From a checkpoint of a small mixture-of-experts model trained on Wikipedia.
Training: a variant of Muon for the experts, 4483 steps.
Below are experts of layer 4 (counted from 0) of a mixture-of-experts language model. Rows are named up (a neuron's input weights, with its number) and show model dimensions 0-127. Each number is 128 + 24 x the weight over its row's rms, rounded and kept within 0 to 255. Numbers have three digits each.
Before each expert's rows: a language model's description of what the expert responds to. This comes from a sample of Wikipedia text that the model never trained on.

# expert 46
It responds to: Opening quotation marks and words introducing a name or quote, such as known as, called, due, that after reported-speech verbs.
up1:142094093126131107133116119120130148209114128122155173120145111140141127135143127095170128104140111123154099103133131161108124176110107109113092121126127150126103173108125148155131195147123105132162139114116112125123154109102133087156145153173111124141126120127134140112144122125126159128080097129125097099101162092116137155161118118126113089145133112085137127105141111125125144143107
up2:126107154141123126150078110141129117149121118110120145186083110174105145138106090092104145119135094129130119113183044156107121112118119147131189159148163146114122163075102134113137133130107104159124139112163087117145173114096117177078113189085113107181122170175139139102129124099106116128136117118135156155147133153120121131140127125118148143090135156095177141107104081137159104142119
up3:114096097147129128133113088109135167138157144142111179093085140107135129143129141136139130117103100071095106119134116141124108130130102147139106139101137117162141151084132146196115113113142125088130106145120130145073124173150143116117162094136119123112157123128137116102132120108091158165108114117107146145133099137123078112102114104118125109133106119103137105097166151103138167100108
up4:175159119108139152108134169157187099142162141171183112120126132140109165114103116123146148121120130140122203134116084126113094127142130180147131138160151078082132170158115094109176093131064114091110074105118134131126128168160126106127111117109137137136146129141139136143147163163171089110126142160176118129119120133119165103143129124154170114152142129118106122128136115094145081106176
up5:119115111172142139102109202066126183166112126099097147057148133141130146125156100073099127116126146142186126120136079137104137109105187119141162120152119159126117124123132138151095155096143105122107125128125129127141168135124145154112139168124118144147157127082109105089116166126176127113137146117120109155143155152140115131125133157176133120123141177184140094093131126100143132111156
up6:155109109128141171138131137122148113119130178070168118120111126152108135119156133132126123102113082169101132167082153126139111091145142135149120131142148080124183163154164148069175105113157084156111148126127126151129139105096116131096142112128111097132122122165124119107117152127146105101150154140136148089167153098138146116149153104110148162115090119138152064130134086141130137138138
up7:135109123126132107126122137159106106114106123136126147089171145100083161111116169117139125136108090140146165119115134125151181105092174097110148053148169165121135110078137148136149106153118104088117116128153130158078094129160120099129090169178143132157112114113117110081125159109145193135155157135150141122127099144163158124129131079182064145122136129140116120140100146159105127158164
up8:104153138135105094124164110128099122132146142167160121139140095138133142197158100113117106152141064149068102123131114148150107142158140142120116114091099165120131160146103131106156110122104132099124158145116086157113123156128122146111099123147151149153131101122140084132138120135111151117160141141178123134140110152130118148096101138120092143149160128130096107160120119095150145142096
up9:121165178134153085097145099144159090125085113163124126109149118074135161126138085108117153138095134131154157111109113107144121166124137119054100144117168129134181116113137141133086125148089106166145147110110123128178162133125164145133164107112135101138146095138080100113075097120130102149078079153158108151131098134103115133122142113126102129098103145139139169127156125103134117092124
up10:113135119106108082113095162124078100160175059135101132115155117129134123148103123115111170147128102144095119120112083137098146135121142097142134148139133108138112134084121143121152129133095123124164099091125153136145136130121134103123106137091109119144175105121175115152151145126161141120132130164115112129164108147125129172113108149102127093143185081122117101139102170120139115150129
up11:142135125136149169112117172133138118140154116082117139131146119134095126155133096168139154146170097116151168091130161128141133141130107096106157129148163185145131145128133140168148096091115183104142132096138172139074096145133118102154129105145118113131088115140124091148139105087129110181077107123143206111146139178117082127128126139107132137121108154159145139096139132070105129129130
up12:144133141176182097118114136150088087152189214154120114121139074099102153163139140158086146110164118181085127138148122125117137091106127144122122127138155082120119142148140129135124131148116108160108125150108102156104111102122082135119142128151079142129113092124100113090112144110104162089140150163112116134099096146116128165148160124139137131140131159136108113100141133128150104143131
up13:165179117125130139124125146186128170160153120074130114150117096168152124135111148146132129142114097140153133116087136082107124131155111109073130100125185124115121135095134131104183113126113129059105117098110163139140130148093101132135133130144165117126101125144118128087109118132119165134102111117123040166143141137109089132131123100097129103127104132132148118133185110126125112165135
up14:152100111150123117105141120159156094143176140138157101171085127090123142137145137106160108135095107123141123102143137119136159149130140131136134109161141149159138157120154165157112081123111124181130158108132123108125141152155111133129100142155140151158134138150124134147150133110116106110091140111144102085113146148161119131087108128145129131148168163105159105127143150146158105074100
up15:085149100107138142078150155128140129136094088085136146140134126142134106100121172145107201111139156104127095128125136158161118095157154125113106144137115147102099140113156108104112131115088115138147127097122112105088118092137113096163106128118125103167120162158101131113139165119171123159123107110155074096150106168119157131096121127142138140123130146137147136166122145133091110125146
up16:139096114154106147076104065066172071146086114148155126124076124162149115115101134163117115142095113092125138126111144158139117142147120139157138113114132128142148150135122130132126098147128123106123132111123117157168137152146094173166176161090132144170159156138134091125097188176158154120161131136114101128096144147139169138088115091146139098137166125149115133145145144080123141099117

# expert 29
It responds to: Wiki heading markers like == and ===, closing table pipes before a line break, and closing parentheses or semicolons ending list lines.
up0:139125101151121130130105111146152153126132070085147140088134141123144171141118140142131154095162102152112134111140114126132137124128175120159141093106124125116075114083111079090095160084144189112099088133134104089111111135089128094153132155103090096106145164109161105149113150155144147151126116122099133118164124146106137196137148139090143142157126087141134141114180119134146137124123
up1:126111129080157097103163133118134113096100111081131129148131102109137084133127094149152128147123129091156190164122153157099075176123111158108100133124119179106090135111113157134103148113134114113090103117113141116136117121132178123157161110087129114121108130135115126090113129149089137148127143157131100136126138104131158093106124148176159080087119127153080093141113127174147121114089
up2:134155114133131180139164124159112163094125155174125139099074130131149136141142117120148124108147100164116166134112154129177120101139140148115142080118138136134135114154093123176100099115134107164095133116131125150133125123115138107086118111119135156157084167104125095131179098133132128108133124121158141160125122124145158149109065107130121168164129144116147138138140111130130156113133
up3:104158134115109143082161102103122120118115143134149130126127113066131165065116153111150145153142195160151133160116128157152150108155136119106110165180133092099125155151111135111162142147111096147155128124058154124122114132118054130107134105163158118140184121126139121133104140134143107096154145128145141162174129098139106121120094100111122109112104102107123136137115123125125116132140
up4:078138097086139137146161158090134101176121087100135181139126127130100136190130137109109141160132132161113127068133115149116142095126097166116173133104112121094125144106132146132142125170141134153140080110119164162114131129159082147117094107157160136127156112140144147109133135076174133141120125141131156164097123121122144157133102168129120138120148147140111133142097120120100094098129
up5:090166150110154123115156100112127116155128117110146144122104157139146130163149143138138143166162128123126094133140095145114136095080173155161105092118120163170164101122123110118146141174149134103126110139115125146162168141128117167106142138150171158128124123097147118147153157073102115116131156092142133097150118146173104075150112147136113120116116150114130143058147113156107149070113
up6:116089135126137074115073116120088099121111143155103131096108134159111137139131141130103176111140114137084146148093119152140160094119174120136162151095098121106114097076181116101108131082127142162104131146150081135132146134132134154121105107138118132127109105142086114107153128092166131144157135088118148108128091118128082150103098116122112128155153142139143126139139088066172158111106
up7:151121105155139115123151112143108159091139133153117149087113084152137157148160121136135079128160159093104116106123189132152151115110137163141111130104101137170158133129110141171128126137068148166128126114111096072125103141139130155126113129127104145092135112101148133188098215116103122148110124117172100127129156116134124118105165124120106096078128150086155129095078152109153126120103
up8:116102130142146127089163157117143114105115131138117098137087118134198099130108158150124130130084144106100098097105164126159128113119104138100147139136131154135121117092156126137146119119097128125158100112183116106122125056078148104119107101087111175076104171122109140134113122173158112135145132150109125095167111147136097175099106108141132140173092115108140170127144103134142158168142
up9:154142129161101100124105130067146172136116131130174130135133118152142152142111127154129100133116139090108159113092157114148105091130126140123114121139112127125129154147085187146149120142140127116097111187111154101172170138182137130133083115150154142160141131125133113170117104115154100130132140109131132142118129120140108168139152174113146156157147116108149113166179128088124195107116
up10:162100089134104110123111133132119119091113151088111147094120113094109107146101091138151100152117144142119172131155116130102128162126127125139153115140096170106142108074150137136133132087101155121106134157104152149148116110136128064119181105141111169142129118124139137141129118108115127123143089157149090124120160136100155137130190086131159102101128110093146138098121149107103170122125
up11:112106092211111142144104135114080154145147130142118073098139117115162121166150117126117148115176157129123159121109141153130156083143118125129108159117090078122116142118178144106111106174137130126131115133124103130143118098119101072122109122100117118088105139118103104136092101112138116102111088127130127170163171113105136102136101128129112123148147110133129125147133127172141120145065
up12:124135126114121154104138149155108106089119107127162127139128113133136135122088177152132158115133107117116108141127138137108145101147090119106146078185137060150143158151119151133124140128144131139081150163142124160144140109085155086112125165097126118159140174170138161146128144124147085147143096123127121184134102169118139137118129130152134100119139138094146126102141141131122133161114
up13:125105112098138144092174095146136129073104140130101123162149096088134096086151116106055132091139070096099127114124075102099090123129102143138124141135127104128103108141178146134123154133135133110137145107141129129135148129132118103140122138106131149134132138165095149140125170127140142116083117113124132119100153180137151109135135107077140126116132081111177172123129201091155165134131
up14:137154160079149142121137138109116089172134125122096118104135118148117092157121094148115142089137105133109143087116124136117123151152139159117126133129184116133105142094128088122109157131144112144127193166105149129082036080097132143094138136160075098158153129151136156135061133091152089101134125154144148131116156154104148116134098132101120112165155130139117167072126147105160124076116
up15:145162107126161137112105109141092148149158132095127103111148119122105129110120114172074099114157112135197124126181126142125136107143105123111108100078135117113137108150142158093119098161113110147080148158092116143115079156121119127107125110101110123117117147092105129118108150093145089149118114133157120115125130151147163134117130164125134079135113081155075134117145139128157128111093

# expert 54
It responds to: Infinitive or directional "to" after verbs like set out or went out, help verbs, and pipes between table cells.
up0:134129111128143083159150170123138124106156137117113136134145145153135110118156158118129133109154144109186086102133150132141116104138140100093116148116153125147124121184090177110087099154057162113146110102148137118126125123162117118168117092153084149121151122049138137124129078130137135136074093115134122169166131143121131194120195114111140115084164128146144128139141107123151129112110
up1:119137122091152105116146112118166105116116133132118143119139142109144079127135170118103141132115180092129098153103152127138170131153132150165095146125128146075104120219127098140093131116126146166158139118125133097121165106137147104128128106088078099097138115118154120151153140126123110134138132099145133100155150144109125118138156140063161142078103123109157108138117129149148113117129
up2:139167118075146106137147123095135156076100153134157135168144101118158113158135142104111142134161131116124098086115108153179131148094154139108138126147117137119138125134100156129154098130120104139129124126183111182083134152102087142141120144115173136118131151152103094135160169139169134114110156128127091165148109163110148108113144107149104136141106091116132137157127115101164126167125
up3:133129113161192123105085099093090135105182146151104129139134147149080097084111099142124115119095182127123119090140098123161128136098115085102115153138117141097095121100094132119109108119129151121130137128078137140098104125118132115133137153116090119080126120102142128152120157076164127126148135107167132114122084100171132151146131148164122143139086145174124144080160072120131104121158
up4:122124098132137114095161160150102115162146122122119101139144135102134100148174084096144133156119150087109113088135131136129132093128122126112154121129130126173159123111130132166102130132116117146121140157157139166157111115122139125145097108153108112130121121104105165114122162141144135122131128111149123163134096175129107132133140148095135086139101144163121184112128136109142172143125
up5:139109142111131139121116156126148108121143146127131095115070136142134109128162093136148062071128123126106129126132118117216129138132117107131114100100152158110118064136146102149136164134117132159146113124142119155110128154165117107117119111104151143188148106139145147101088137141109130094146099106135128136108129105152175109159118113154134138120097127153134138158155123105117102111122
up6:156108153132114124151155120142147087158132157131141152141166112144109168153085158182114123127124143113109117131147102120142160122094129160127171123099115165118107149112125150157139129149154161106099106131113106108104134121151092148174148091115099124181101130121113115112144100182101156148122128099152093161148134123149154160130154137140113134150132112061130103168101076075100130103105
up7:166183141106114141127111113101138168096149136182113127117124121164122130149141164123127161117126101112106128105136173145122110172122156130142096112126099122126120141125131116142133090166100107104145114105113158199168063107140162119119137099146123098122170127148125090102133085086135127096110096095145130118114145103087145147176122103118165166110138131130138124113112139169129150113109
up8:096157142138113107111133150149102083162140107101120138159172147142157142121163120108158151145119103136120140109128115155106142127077142186118145097094141127125111106141095167099081101122136103169126121113127129118121153117130125124129123078104109094142117155166181135145156147170145097120123093117137154142104095160124133156111120137121159101178153158181089128139146144140095094158113
up9:121108128102147085121161177136125101179134109136114138123142157135104118134152095111130114176110144131097093115132113137139113124113176154114138102098140150117135141135094114093130159100125164106088135107147120122161124168092107118130090142144083121142125137145139146062107125118115149126113153105124167132143140136156116170144119136135133124144130131120111154113085155102107069151127
up10:105123111123137126115097092153104105137166142106136097127080107108144115089116134095155139122134060122119117110133099159131138121117121105126117125171111151096186134114101114111106135150100133106164142161110105130135105144103161097151095162105133157149131154130169136106148140128109132116077169115131133108136119089153138120139123126157149098170112125110146121119152139137121126115102
up11:151120107158116063131165125111109137102112096118140163137151121084143115107126151140164107110089173153122121118100130143093109139155152102153182103117148163146128132172143139148125092113117134154134084122111151124092068145129134163153105113086110168133077125124124125103105144168142122118135075104153164111133141151155175124123100159155069111149136140127152125156126055105123108154121
up12:146128113150143157122132169115161137137148142067107132098119108128098114131135129100131127128148136069153119121110097158125092136110118166137153137168137157138135115136149148090143114167127130113132112120126152129115154116119125106106128136111144119106132112136119142133114103119174127119128144130086113131120166180131141100147172131095161143108130117097138140129090139171119098112119
up13:112058098186130141097115102160134105148136130126119122089125148113143113104132123127182117126162123148127113134105109146083129114142108115119131111157129157149150136106116166169167129132124148137121127124154083143124133114132122162100161132113115120137146140124120115135108100143125149148135123134140119118094137166116080151143128108139113126141166118090071146164172129143170088109133
up14:087111149120118132133151156113122103144104134114142150117118134082160154157140114123138117102140147139171136119084144099128107153140135132088115111154120122101137147154158124089133139110128108096136111126132120112118162109140123134143122091093121124081122142119128150132156135155178144129185113098150112106165105071139162099124149155103116161127123151138156103146117114077145118145138
up15:136120142139136129142118117108146088120141095122093102144108134116158146120160139149077168097114115148103096179129165099121191154146124167145174150111109160146120150149134112144156097079104101139116145161140101150118103133117141135113140099108142103149136129157111109116148113158131133116155154152107131101105136152141108157142092159123121143145149141119122093105145143092137128128109